config.toml
num_hidden_layers = 11
hidden_size = 256
n_experts = 24
experts_per_token = 2
d_expert = 160
d_shared_expert = 0
hidden_act = "gelu"
moe_layers = [0, 1, 2, 3, 4, 5, 6, 7, 8, 9, 10]
router_score = "softmax"
normalize_top_k = false
routed_scale = 3.46
balance_loss = 0.00209
balance_bias = false
router_bias = true
init_std_router = 0.00619
lr_router = 0.0021
num_attention_heads = 2
num_key_value_heads = 2
head_dim = 128
vocab_size = 23549
norm = "layernorm"
norm_place = "pre"
norm_eps = 1e-05
positions = "learned"
qk_norm = false
attn_scale = 0.0884
tie_word_embeddings = true
parallel_block = true
init = "normal"
init_std_qkv = 0.0444
init_std_o = 0.0
init_std_up = 0.0444
init_std_down = 0.0
optimizer = "adamw"
learning_rate = 0.00172
beta1 = 0.9
beta2 = 0.99
weight_decay = 0.12
lr_head = 0.00813
max_grad_norm = 0.5
warmup_steps = 311
schedule = "wsd"
decay_fraction = 0.742
decay_shape = "linear"
final_lr_fraction = 0.0
batch_tokens = 65536
max_seq_len = 256
doc_mask = true
train_tokens = 301700000
max_steps = 4604
dataset = "wikipedia_en"
Below are experts of layer 8 (counted from 0) of a mixture-of-experts language model. Rows are named router (the router's row for the expert), up (a neuron's input weights, with its number) and show model dimensions 0-255. Each number is 128 + 24 x the weight over its row's rms, rounded and kept within 0 to 255. Numbers have three digits each.
After each expert's rows: "comes after" lists some tokens at least twice as common just before its tokens as in all text. This comes from a sample of Wikipedia text that the model never trained on. Tokens count by the router's weight.

# expert 9
router:141094115139085160130135126087131127134118127127151091102129111120085113130112125121099156135142086097165116137119132108117175128107166133120121150163156120099113096127154145130155105120153131138107147166124130105126141084160074106165157146118162102132128147171101135148130093118161182114171136120127194168144106127200160155123114125140170075079125090125127078133112139149129121113180148165150141178147113071095149146102094129101139108118105133129101125125139120155134150115131127109147154128126140130104130133159109119151109110127132169123055135126147116150110101129125097152158124139114086113152144118157142117109140140142085099133132121160158124137106151126132091111137120154125154178147127103141135149090135125114119113131143172096113122176147118121117137145108076
up1:094117150145157116144149167140138146139110115130147109142134102125163129103125132145124101131124091121149092109164106084086113137156143169148092106089117151160129101164128157130163099116118130148158149126123095130155140138128094155113132145076129109142171152167137123061133118129137120187136158140133095134103112104133117159131115093120139116144125136132120123101124086127130139139105142173152166129095134116174101155158093108135122114111156113095119128162107112114161089153148086136120131121110136123135119127125156149126141128113110139115099149139183089137163145044107146125132131112104133115151180073112108148136128135114099113117080132130096112155139152167139116152185120142138126118133088169087125156152099169124083089133116128159059138129146131128103135099114123
up2:113122134148117082119101145145094122159089150122106134126108126134126131115135119103152098168114107098162136148137144095102150062151139135138125134076141151127123135095124051121114124125133116113101133127099154166126142127109129154134134179121121130101120137096106107105049129123097129105169123140128095179165147121131159155110149125130142114161151122108116174145091115126143116098106141188119134113171112132172142127124157178143117132100151156124152101107139142108182119097162069146180139159116145126101105095119160143140127132112098129146145130150146100094082133127141149129143107071108135134114135122117164163140076129119110133132171136121132128149154120129093120127113115167134153123124103112131176140133115129142175119096110109133125169160160101147091124124083121
up3:099150156153154132131126141127096118132127115063147128138125099149139131084105128109064116103084082133131119133156133152160125115136109112145127143109133116139090130131144114119131104169183128087169160179157175092122142145112112112116096137123118076124137165124141148121154136149156114134177147101131114110107120143155097136133163145138146112116118103124166100121136114116187137150115091155151104152146195120145115092115132133103082135111124131137132156123124114117075120121179148137127146126159121108160143104121110134134142130125137083123109129120113110142121117098129116099124140178105165125181093125117151123061107148117115104080098149118129133106114127126153119102137137149093119132131097127140127120103105110166103111084149143104177161110129185174109119111094177
up4:147105094158136180171139097130132150147116180119124103158142151146140131125134127122091135118129099122125142110173108138127133136124126153110095128150114120170121121140112106156137070158124128119140144162191097070160145128150079134147125142132137165133133145154149143116157135069125131144123126145164170128108097137130104111112122128142127201139153123121081132059097113112119102091151116108122147105087092113172147116117081182163147104142101092146154120149154107123108122114130104153108125086121134134152137148132154161112137077102093093153106138124132092110132149141083121096152084150123143112154099138145107085114131112104130139104121124132108110112111133103144165091164123126121136115120104127126090109190111137091119128193108143152126134109127131105141128140133114
comes after: "\n\n", ".", "==", "=", " ", "==="

# expert 20
router:181149134144102155153142155093139197128125129141127135144163146178090143129198146147139157135120116088093107170115121156104151166135109139141135166109088135108129122092124115137150110124129170119117090128088094132160134127148120082154117133122148159150095108170114152113130070096122141130089161128137097135143088170072110135135115141136130150111085140127152088125131125114167139106097131120098117126083111147097108164105157157114119116092102145141109126143135136127140174130108093103141075150107158133134139128138128126149134139098107123177095105105082099119143173095112111144137137101090131123155149120159174129167139134137136119144126161137157103136113127120109165134114137150126133123189112114124125139143186132140115080144152154118138127116115155108090145127141132
up1:152152147141088113167088157127183161104126127107158124168146125154159140116120143137114186130164090135166141136154124112126096128097122103126104129166131138148139139110111109154143137133101136120142127129120154124138134089110119147132131098104123130124141181140093134129184120134120120144109146137161160137119127133123128115136146089141127129145136112126154137185111153111131123119134114086094141153120151149121128136145097126114090130109127133117145151108101126139139167103117120117105134103120039110134123158133101124126133132139154153132120124140102146119148107092121159149127133141139142107138112114108119115127164157067114075149106170136132107128122142133138193111188092145123084196095066136142118074108129101111161143125122119118153042144086114153194144118126137
up2:113151157159091148094135152111116131158148101116102138145163166159138159109128155139117101110131142152129174125136103148131129128134124148098108143108103118151128178100106103085128143125162114158104144120142173165114130108112150127167116146189152118085107103137091106181132136147102130112105114081129130112121079117126120120127083123137134107174152139139134131132128154111187113129146115123106145135120110152116157099148128096168075125136133129132109145097111164119149114089148123154159153159074154142158145145120104113117079117109149095108147172132130150132100134155184153112136187146135103132090108102156139088138152160100139113138102112117078101152119127130149103116090135101137139154171074150162114128126084161109105121089100113138123112146109119112150107131105118
up3:105140123161089116123130127105144134107165090163145113168152125058090077127121128114117050144105093126139118130120093137135164082103115153103111152143139132166134163113156138140130140099142125119130123086145157117135161137175109147138133125148105114126115163167153124126107127118141121166128109114102106104108166131144096137100094126145068102083178154131107123159119131124090122111141146097177101151132129097130141108107108105151141146146130127139133137107110096087119158187099144135152128107114113120139125156138102162119129133107122105144082122121109130096155096129132120099167129122143131159140176127132102117100131126138091117108120127086176115136099101127116120101123153141115079109111181091133123131149144173134178130082133128089151120136120135135109167080167138
up4:135146134128129104155123134117126143054159114113097149115142171133119124134107095144133089123101106142129087128137138103134129118165160137161131152102157133146129127114125161182161116141130173102140141121164086149074086094119129128138123116133141140099134155167096160147121110110091163129149155119132150114105095138104128119126127107151124106145126185129153146141132154135132076142113163113085117095142096138120129130126094113124104190127134129100180154121090140112172123081146122174138144118134112109099097114143138185128116137123091088115083150105173169091173115153100167136127147117138085123149169131107179152100131129114168123133105135109142116126112148105141116166149157131108098144146106124147133107117174184139125120118107143139140109147109104112148171123158149
comes after: "| ", " ", "; ", "\" ", ") ", "% "

# expert 1
router:119169105119103157123106160105146110101100103126125136117163162127163067149096121100087130145124103129118126129119116123144137125125131101115106125115157138141135163144134141190116111128136119137128081153100116115103183118142140115170104148149164162138121098123174125115144078151167144177110113173112160132104157116104095098160118106117177069134130121134132134104119108125142119136107134115104121123100115098125087125172145131147140153132138148063115133129123132149136174135108113095124145118122139131142173185103140149183140109097105129103103089112075147125135112165151179129149111106086165108126120125092143140137119134136125134126147159160097113130109112132082154118133095177132147155122145166129094129123135106095176138132113112125137140163114122124129185162167121
up2:126121156145120140170098119114088114122110139053146120124156150100120103115095148112146153137065115078199141123112089146158138056166099113144092154129128142096137132156122136133124141143144142103117116126136136100119158136116153156144131171151113107155140155077115152104118123077130138100140165138148111116116142121136143128115159073118138083144159156126140071162167118129073083113102129146124139092133158105142158131149106105131128166123104103182106113172116155140115137139110118142146118101122155115153118135138118113153115104133125157135149131111156140130100134137121120141124112113155095102148110160149147110164117140110124141141116131115099163113134123116129122123137156134143124135137148144152135152175122151106144123181087065122141108108150141165072173101161125
up3:113123132139121097114145095163121149100141151135137120121134108136108161112123133140133159155120139137110126152164185110091121133136099087083136172143138117116148131141105128061166126161074147135064109118141146125182123161082119168110136112104102101118127089105130135142137114103092079146142132109139091110117130141127173145127103170097093142141132128140118122128159123127113146161178141128111152173116163099145116106134156148112078125118138131148104118122060144097123112144080162117091100124113131121118107102109103122085149105131156110126120120151147170141111118116149132146079185106127169093094129097106122118158127125129179127160134130113106148164167112145128125116123106091133131078145125143117130103153145117153156145109138123117145145134157141174106097172145151
up4:136143118134136162121098130100080140101141149151139125128090104153127101182128118115143117146129154109162105118161152120143070131113143108113120115114121115157119138142087145161131068110106098123121177099146088146090131115120129194122162176117141124128163113139132088126151153102123190104167128164136135136109114070124123114110165151135114109158114133161123126098096140148142136130122116143141147119161108108058106104124139102102125141175101132106172152167104123113069102133139114125190130117108082094097124132136137092153142120137167117089116113092172165101121146131124135127133148135107150110157138081134144136149110140136092115112132123147128148097150094140135144100164146112150137154123107137159154157128118076126139117121154101088125121152150166146104158140145131
up5:077129175088149124099105140132115113163113128113155147150156133188127136105100115103122127130132119148102152148142192134068134106117163162100126171095145131115113107127135128134135106129096120138134152122140122162109108124128171154073124134115113122158132156123111143131058129149132157147148106108118127122137118109155123122112147137135131119157123109118090116172123151104143072164143165155131068144181107125175128095111170158141105077102109150112129116142148150144085098126114132132126165102105098120081157135127133105108165123104122124146155110112132141071115136121134125127121139157119159097130140159096174098137097156094155124125136137122148160120113148149135125133129098106123092135150112099140119115131143093106124134099113157163183169130171181138119109116106087
comes after: "\n", "(", "in ", "In ", "–", "6"

# expert 0
router:139136160144132123104162112128139133130162104139125144118119165131170091154149152154141109138124149119134105106131136112085122138155119089174141068116151133093163136161146125126090116140126101110137107163124123146123111090172121182152122157103129129130107096109150146121192130162135136111082115116132111106177151161124156106081141120156089105175126166104176173114101113146140145088106163063160084127177113093136132127143120086093119084118125130126126145153158113104092093164145138105098079120148137130075083108133097106104099110121106106119118081139137102115131173123130127105121113117129102120112144142119131147132128095181133178155127126119161118136142117089138113121129143139148161121125128147117139140148122079138134113154122164157133125125134137095116142141124152
up2:118084120147100120155127140080131126127158133086130124100118137112107117148131120147126123140143107086104154113134177120111166112128090113109112139137137162116123165174118133076097132160142132124152142135207127167104179128088132113129149145132104132165134076123134140139121100093117102102145154169161115144110120137103107122129103170119125106118081167187161101102148117129131137158114112160142097090115136117131184113117107128127124137112114127143146104133110148100099165115168156092139128135155167143134092078131072167132145144118123115099131132145151130125108124120124144114110128102102127166124099113152146123106121154105156113159092137116130191130190136175099127113142120119098129107132119166123151099141160171107170124096157123136133147144137129137122155071106108
up3:135165105106094132150125121149122120104121135157146140099131119189132138121101121101127096183114082175155136096133127079104152159100124151166110147147135111134122073141083129134150160193100153098134147159112133124090118140142135113122105149130137133127112105111099163090119121115121127104168166115120129104110103049187096168129090137157131123126154131156095131087121129138150112123102119117128130101149099124160120123131147130124122150158139130154136135144098138099140098135183169159145154116153171126156117111114130140112118123099131129122096121131137177106114120110127134136130133137122096108157122150163141113109142123113099114124092139160111128062159142149101163137126146087129128137127122075143144085175131147144147140154121106100165084125139178169153084121124112
up4:164134110101098129134146094125120095136123095129140100138134125098133103126118150119122127099117105138167105088146126126115136126114117127153117130139132123143133142126163167101137138153094147103149108153168166097137137175145095143154117108167116076121190153116130152120127069134112118126177153160125144091126120145078133112132134154125109126089131083139156121129144100112126147128147164172103140104131146146130165163113118086098144176110099115093121158100170172146077117142144114121136156125157074114140121123127107118124150093137135149098171173127155095090124150146104130103124138144119130179151106124085157103092151109104118097137138136139136142125154123081107102127102132106087094126177109069142144073182113119087162137126118135124157149127139146141117144121151153
up5:109128125152175129115119128155136149117093144107109108176159149137149129130132128156130135130107104155117106090119129149113144112137138086099120118101133163132100149080147116171141136122140148146140142136114128127152123185115136151095121092145183137154147185100148156125126138124065121170120156140146148143113149123136142118120076109110140134114110079089111160111165106113144136115143118108134121111137112135101147151108109126130117144153127143131101137111134125170125105084089137122152205131082107116120166102121154151099113119148112110121140112127131098137080097122128120114145113175147094084083144121095112092135126107111155107093131167098130113121101101116139092122127130147109120147202138140143124121123077168100111212133134103138130150117102102088138135115172162
comes after: "the ", "The ", "in ", ": ", "early ", "St"

# expert 15
router:107121088120133094129109159144164143143148094138140169177143138170172155150098111130165126100101126110138117143171120082129140137152132145074100149145149123144155107120138104124130120120108157124109127098133134117072109096086140172122125151121142137119146137145098144152160123096109102145123117110129144164091089149100145125165170156098127060142158107158107171181142142116155112138156124103089110115122097119154095121154140106133115143168172110150143159131131113117135144116076126143140117143141144133146113099116143132175101098128153119097114134115094096135096112114127170122132105172115142126078152150083120098136167101135146102111114123092109092146111148145123133145143111128119132122097110143124099128163103125128120166142181117146119126215104125160144133112115141
up2:122121129148149128231137140113157109160109141111102140147137126132131156136084117091100117172148147115132160140165127135108137098145152127150122096108110107159120117091148096080182134160118125157120086096121056147125091094122125193123134137137135154155127126112104135122136095125148118140135184124127146127112144116135175155114121108128162162175152150155111104099127153135101097113129105096086082125143129154134100149096110133126139140109136099125123130128123146073149133169165108113121100146215124131167115114166148113135117080125126153159100143138130122110114115141150109133152135167122158132146136088125148145110116147116076135133124149132147169108157091107117094122134108115113137126157099099115143104132159126121179146099110114130142114137149103136143145140113118
up3:110124152123096105140119125057153152133085139099146142124095117103066144104115123137121097138140119114170107101093126122113113110122142140108084137132114139089140131130099153144127146126114101131124155103171128125130111138064094180096171163144113137130170113139128142100152120157115129161098152108143154116146138134144147137135121176129137083118156099133169185139136118110155151096137191138121111083113100129098132129114137122105106157133112126137134144167164126109142126109129134129139081087142147129120111144126119136108095135114146186109142132174113121137125118098134150128150113064139088136090160109133138099138154136169178103117109170090150157137142087106140152119150090133126122211078099128147147126143145139112119148139128114160147112146142117124153114158131113
up4:146159136170148149206117125162157125157143120096173170118129134115110121131113139119130124127129131123124106102114147126133131156162136155105122143106129149153136124151122153147119089120124159148126098083129113124138159157118071116116120100156165123106160142133122184133159165108159108114163150127077084163195099141178131115140141113160185089174132132147113126103120104102146106078088108139106111105150116116139136146119121112147117155129072138130171141157134143095111168099120166105107107144130068119113135134113182126108149162128167126130114158119157088139127127155115105127121147142143133081151111087129133084124136160098144171116101145157147138135150127117120146111109124095104112134139132098121112136062130118123087146103153136140136142140119138134171134124107114
up5:162167150134103131166105152132105152108118098138119102101134086129114119120084140125153148137141134111111192153115124144164148140123108162169124131166133095146146168133124155131113133145177144114121141130142159132135201099104110132119135133182133085160199116130129088141134115084107135107070154132104147179111077117157160135091121151150115163144146112138162107122145127144085160104129141083139132127134117126116139105131108122096135105121153060153149120144085143097088139122165171118115112116099143120130086130130116129111125148131111115185078122065124108149112166113121127082136155152133122107162122140143113164089131133110114128129093136113128094094146158097159161137108116117071121121112139116136115132133123112126138148154148150129144112123128140159136133117107134
comes after: "| ", "- ", "\n\n", "• ", "|", "== "

# expert 4
router:147131116156119152152141087113180133117149090130153182144171092097146155118143145133127175147152140120108134137154118129093108178135088100157148103121138111119145118134135133119137115125110133097142096130117104169104106154126109134128090148114065105119145132126138139148082161093134171084105122146167142131099150116115139107112104104181138088140092149120127091151119128110136125101142127140067118150129138119137150078152103134093151121120100098102133112115123136152092141156121089133109095108150161116099086170162087134162120123172148125158130102124155140144125124111113132153141148077157129132100117123168132166149106145143100108140121131159082152116136149134135127104096119115178143141128111117157120163132113111098174097125104185139098108082116131137103146186132124
up3:124128094089140131148113157142112145129137151142096140134123146148129092133098166113123081121090151135123133125144121126140083142142139190129124148070120109150152153116115144166134134106113126151173117098120154115109138136133111130100138105094134130112082157159125137151101097117134150120176130158132145117134125145141126113175156092175160056092128140119158089124131112111135125137099099098136111092167128095140111125115099146091116110104085124146118130157159131107164158142140104141128133113098114113125136146096141155115156137165107129108094152124124165105148103147113107090121149142166158145175140137095118153116139135108113131137133129138160097174160145092139141093174156164128143154075097110134100106130122096108168142067167111117175112147148124109167184136095134
up4:131134117115065129134143090153131119136159111102059132139145157104145091093123120128154114127131113165130083108169137121138076168141130114125110138108076118168127127159158142131126119113104129073140140115150152085132138151110100126132116110145135095131152162137140135134132124130097138116151130161130103094124125157112136113147194130122108112122159135118121139204150102091129109144121129098119119148112125109118108143100123138131133160119104156121122146129135151118125157138173114142146098147136114131120096104112119163089089093134114143115092162117145126131079157123138151143156117144151124175127163134086182148106143076130133136165136167090125111106135132142078122074118109161107132093091073110138135128121128171145146138130198144098164154113153121162138144136173134
up5:128143116145120156138048129138151116102147129120129129142100149150104131148139101146150123123137137089130128132136064135102113154096125156116131115105118118103074126125145116116132121148105066115113150107131166133147146152142162129122124125106125103194137183104103130132150111116128089145127111130096114128104142132130123157129148166109116164118137174191125121145133133120108150135146120119168100106105076172128142070164140181173098093143107123126121122124151153123142122129141152117117162124140167145106144151151120103117142153132134107113151168100080095129124136167129184126157115091128116106139102110126138112081088177075124092114126120116114134127090081129168105128089121084174119125153148157104131140125163108142155125125119150175118142103107145132108114125138093
up6:145144099141160141127137091130131101128133119115107117121130125154110118135128117111132112149141161130083143096117104116138153131132118103149119183176118118186098170133133147142119109149174119125153129127145159121108145067051129146127162118150143172147129107117088137113111108164168085137124160140112147129093110148144128162128164101121159118124157143097116111160121134106145140100166105098122125138078135122116122146120126114099102119116159118135132139136149099111160133068155110146151174153130131144124173059134100198135097146149142125105122101110104127122102146102145149117108113126086139142113161127096158074103111125074130147134160139102165133157095102100126155142147124099120140131165142112116168109102138128109102123138129055119095110148154128141152151139139157
comes after: "of ", "in ", "to ", ". ", "at ", "for "

# expert 5
router:126138125095130068124145112139116143102113134138156125146127138124114131092146106090120174122080123127097132086116139104123124117160129147090127097076125088131155144132137163143169147104143099138128165126146140140129110121122151136168133112158125155111144129175113092137117169113152160085103139130130151134122137154125126113123131142114120128105092132131139169097121136154114108124134136118135164103172094083125141081104141160152147150094150147112152096121146149141118090153105185133105108119135102139124117105165156128081125188107099141158139120168145090128110094140155062129170157112147124092134128114123139151153189184129124172161127108145115174117128079180122104137121136083115100126089134129136143156106132094121148139148151119136124146142090126109133131091126076
up1:142092113172140093131089125055129133107100115129116106137139134146134105149103132072138120131099136139138139108109163152130140128110147123139103151141102126169144172105117109087119170174141162140159119185128122125114130160065156130141120132145124133104112121120135121163122128137138165115141122147111101109137122129136141157136141122115133109072106162118147090068123160117082102136128143154113156153162132114134110164124166170114140163119147124119127123112079125119117120133094146147137139118117150138140151136161142190132117121144101158100130174109140107117134089076146165133122127112149113103125137113098082144087131149106127135151124106139153140186170103095133113210156086131104106135091111105141139138118154132098123139121124127130109131168147140173084116120173096
up2:154149173118111135115142147120128108122116145123113109136118125113162153113117108139113120136095103136128125155156145104089126160136134122149120103158172182109123122165115135133126156150146113139112091151127084158127102133159133139088154159141116168088098148104173094133185085127144148155104109107115155114121103113133143133122104157195128103142122104113099067089121139134108146099140136081135101090120121138135109098075126118114120088177088103144132176121140147101105118159115124132151144159158117136124126164109088135110106127132161099125112095120104161109148183097134098096123149121118081145109143139086139118142121123136143101145138164152124150095155156123148142174102143138112098120130126119150128110074110119160122193102090124157110139146102132187131124102128154
up3:134140120132123127130140119142153128154152127177132113132125174125148137173125155126100123148148165078129119155148120091103122149133098118165117115147109130150147175158115134145115108181146143085138161103149159140101130117144134135114132156142141110138143143146140103170119111147129114120121140160114126099117095195132192136154121126119176048143152134133116151125115132083188151121102127135083112124145136172119146139104112114111159139159127155118105125129087111139136146095110073142140117130135122108091083141097088141107144094116136149136126106097065094119117108125119123116106129128129137104090161104105120113121098095117140138146103154162110140082146191134144125120166125118107141081108148140149079145105158176151115133132078110119100136125124173109134114145086123
up4:158150138117115123122143153142135136123151124124163097116133139125085127100111141106154098073134136125123145163094169146148114190126143093116112126107127136147128148156150182137158110150119157139161141154125111150097126099138096144109131123125169100159106089097124081134138104111137153127118146132151124111135131148108119099128109144121127136106127110172103176120168122162081116158122187158128165104101085125076089121115109146105097141145150099154144111115117148141079186135155101125105104157143134121118135115170119131150119111151139135106111075128148138138148171107145167095131091120072126114102104132124166112113123129180088137132149126112134079154155136149138129117152102107122123094086163129144119087108121133118096149129157111104063117174127107121162131088140130
comes after: "|", ")", "is ", "was ", "are ", "were "

# expert 23
router:110083136174141155109122119119141158123114125148163169171094137133079139132110154145114158144149130162092131147079129132081090158160112084080128152111127176117129147091111179096083144084102106126152139092125135108143164143137140127119116073162104159093118096099135127124106147112084137127119116127120092128125145113096109126136139142102097125145097104134136144085118170147134127119133143176139127173127182158111121135131121145112108152121180163106156084174118143142119115171106139108100108116147142141118102180131110101091169094115135132114163120111147106131162138133106137149110116180098123127161103119160105139124156119118152138167137113144139118143101113141119101138106133114133158132152157100080113111155091146103161133134139116152095116144120157119128151165157131
up4:142133104140098108164094121129110092161133081103156139080123134162169165111147118116104099112104102114111148094141117109116108146125145142155133088095147144135108132130169151172100108133170118136118095106132130145115151134123119128115147156110151161151104093167116101135130182117133105096146131171121100113078127104146155131097180109133119096131136124121102139129111127103113134105071109113135158131163117103193139106115109113117116096132139119169167130136135093126140112151115121127138105114136166132139136122146131158179105164147134120093145176128157124135110132104132114096160095071124131162093139123118098155099090145174079111137128129137138123128118132145105147160127135171169172100132138134135177147131115169153129100099097125122097103153130150095177126083095096
up5:111122132174099145086082157113137121086141109102132115121144078152106136161138115111061115134138172122140136123107124140123159176153132093132116137153108120104117164149173123114126125135162097131136134138142072087090115106139167163123136121113141134157123132159140183126123143168177149170133138117092127128157160098133122124122119116116122105169150125104079095181121174150162125133135100119139131139099132114121155089134132113116136127150110119127167125125157100117128114126179135109111101094153148135143150120113182126127129122075110145154149120099125103156126141119124084133096142099071123088142129128138140113097094156098081141105145157106169093116098102146152119103136152139120133100137158093143138099138116157125145101115095101114173135117162137168145096114119174
up6:129121116171137130130127134111153081123136089065129098149125137141106128147099065097126150116123097112138158150125086099134174126114110069116092132096134152107067152151177103103123120104174150119140149117127152124132159089146127138179140147127160138118153177124160116119109117138132127101148155136148124065111125124176139148136110119154106124138151099127098185138133158153111056130147138109084155136152127123142156121103112127116122107121161099128139117151147123109107122102179094128154223105117123140107102110149134130108102152160132131141140130104105193096098116151148108107120128112151115135135124120129106120104131112137125102110096119130142162125124142151118103119137154146105103161109093099159121136134112134115100153141148141119097139140171129139151147126115078
up7:156130128119149189078098126126146126107171108103100093130117082120126120162172113129169147100105112096142186155138124135132152130099091102143126141103120094119090113115152119130140113144112146126110126108166146130120122138139126110141110123153075163091143100145119123127104143120131114091112125095189157107108122132119119126077100127147103112168156165147114139122115120136132144147131143109126098156138174125094142162070110126136175080152108090120166107128124118106097117093147136154141143097138149122162090145077083132130126140127132122140158130137158103121085127128167134125138128117100160088110122155171125149128124117153101149140095147155135117117145134137118132131103167159163095136144098088158178122123102079126063112126120163109128122130141147181136104127111086
comes after: ", ", ". ", "He ", "he ", ") ", "and "

# expert 18
router:157164114140131154115121122095125146124168125136101134118118128171129139155161157142100155126166087150132134135058154155157103141125136123143147102120205122089129161116155121146142154140147131142130115146103137085144120131131107085103127166081124162172126115088114152151131121128104152107082137102171127122134123160079088163111103089160158126103159133151135128144114107097110140091127113125118121103099123184143141104143118100164166120086116129076103107117117140145097126143113187138075164116142141118121146166133131114154134170104139082140134108162118138144164166122114087122124166107140112147147144159116155109123128143155128113099096164128121131125166165120114170152114095150156129155123108133157104114099134128161134119145102160130140134152106117108097110169116144
up1:158138106113104139134097129162175118131151107115133122150134075163157120141182112129159144146114113116132146111133107112155139174069134131084124097150161186127136100154110130094087122170136121137120095133127103114162139130099120143138118119146150159142165129106134148150136119140142129104096124094093130132114133135131156098117121106103125091125161117110136180147138145134141155097143146096101155129168119135111107086098138192170140084089148136120117159141129135109122160108118100170138153155135100112129140151097102136136124132093166140171156176116122133121110097150126138105117098124114169163151136093142098117090107157120080121116107156117166092110090122139132155130137129109098131168134089132104096135135130185139120086107150107188162142138147104150150101145096149
up2:163163120107122074157173189134132129137120090117124150149139182129118137103160126130139145147088140130106138157140129082066144102128113102103116150152130098133111135119128108108139111107144142127134151152112099112126139112134149153113104133096160100167120111136099094124162071140132075150167184135122128128071110094113127130125129165091152126154114138127115144158152173142153098127140127142141090085117104128106149122131111147161104130160146159158121153103127146123107150113141141134117134165106117152145127098148124140131153124134104117109054159121110121114084108083142169141117107145078160103157136105105163129107098126115147126111158136099127130155093123191098128119117120116100134119159165141122137146137115101179101146158103123130130130193098130113142146144159147
up3:147146130141135105140157126098108148148060132088161167152113157170150099101106093139120088124174159151142118138142116126106107171112138152115090193154120162146151140117100115114125159102137129138154095109115160152117129112098160144112095113143156132100128135136157154120101125130092120131124143116105145111103112100144137113111146112120113156141144129099146184121144104140133105135153148202160131107142072092113144116106152122093099105093090128138128111137084151111213167112079123146147106120136125140127174123140105114127143117134098182116144135120116129100136123112131109118137122154135131171114114099097141163172130118126144124140109143132147130135147092071129109108089125142126126101115159146104202154151143143077121151132119127155107124111144152109147101122154122
up4:149151162186106132141128080138106137119158091128106089166134119144099154164144111142145160088122144139144145111143124125118102163097098085113133197128144131147135176118117178121155155157131114124128149108162160128112111174137188127106135104146123099138090132136156144118125163113141169104136133153130108085132101118108119148094156137105147095171156104136158134131104117129140131097099121107111125124094154158091119142115088128113135107144121153131180173121111087163143116119166142124129088157090084112152091149144124101088094102107120115106114138104111143132131106140138122123144152128139154126122147117114159145068118104103191098120156120117136145137081107098157108102110123138101165118133078129110118128168127149108163107118148140150156125120138135170166137150122105
comes after: "\n", " ", ") ", "0 ", "1 ", "% "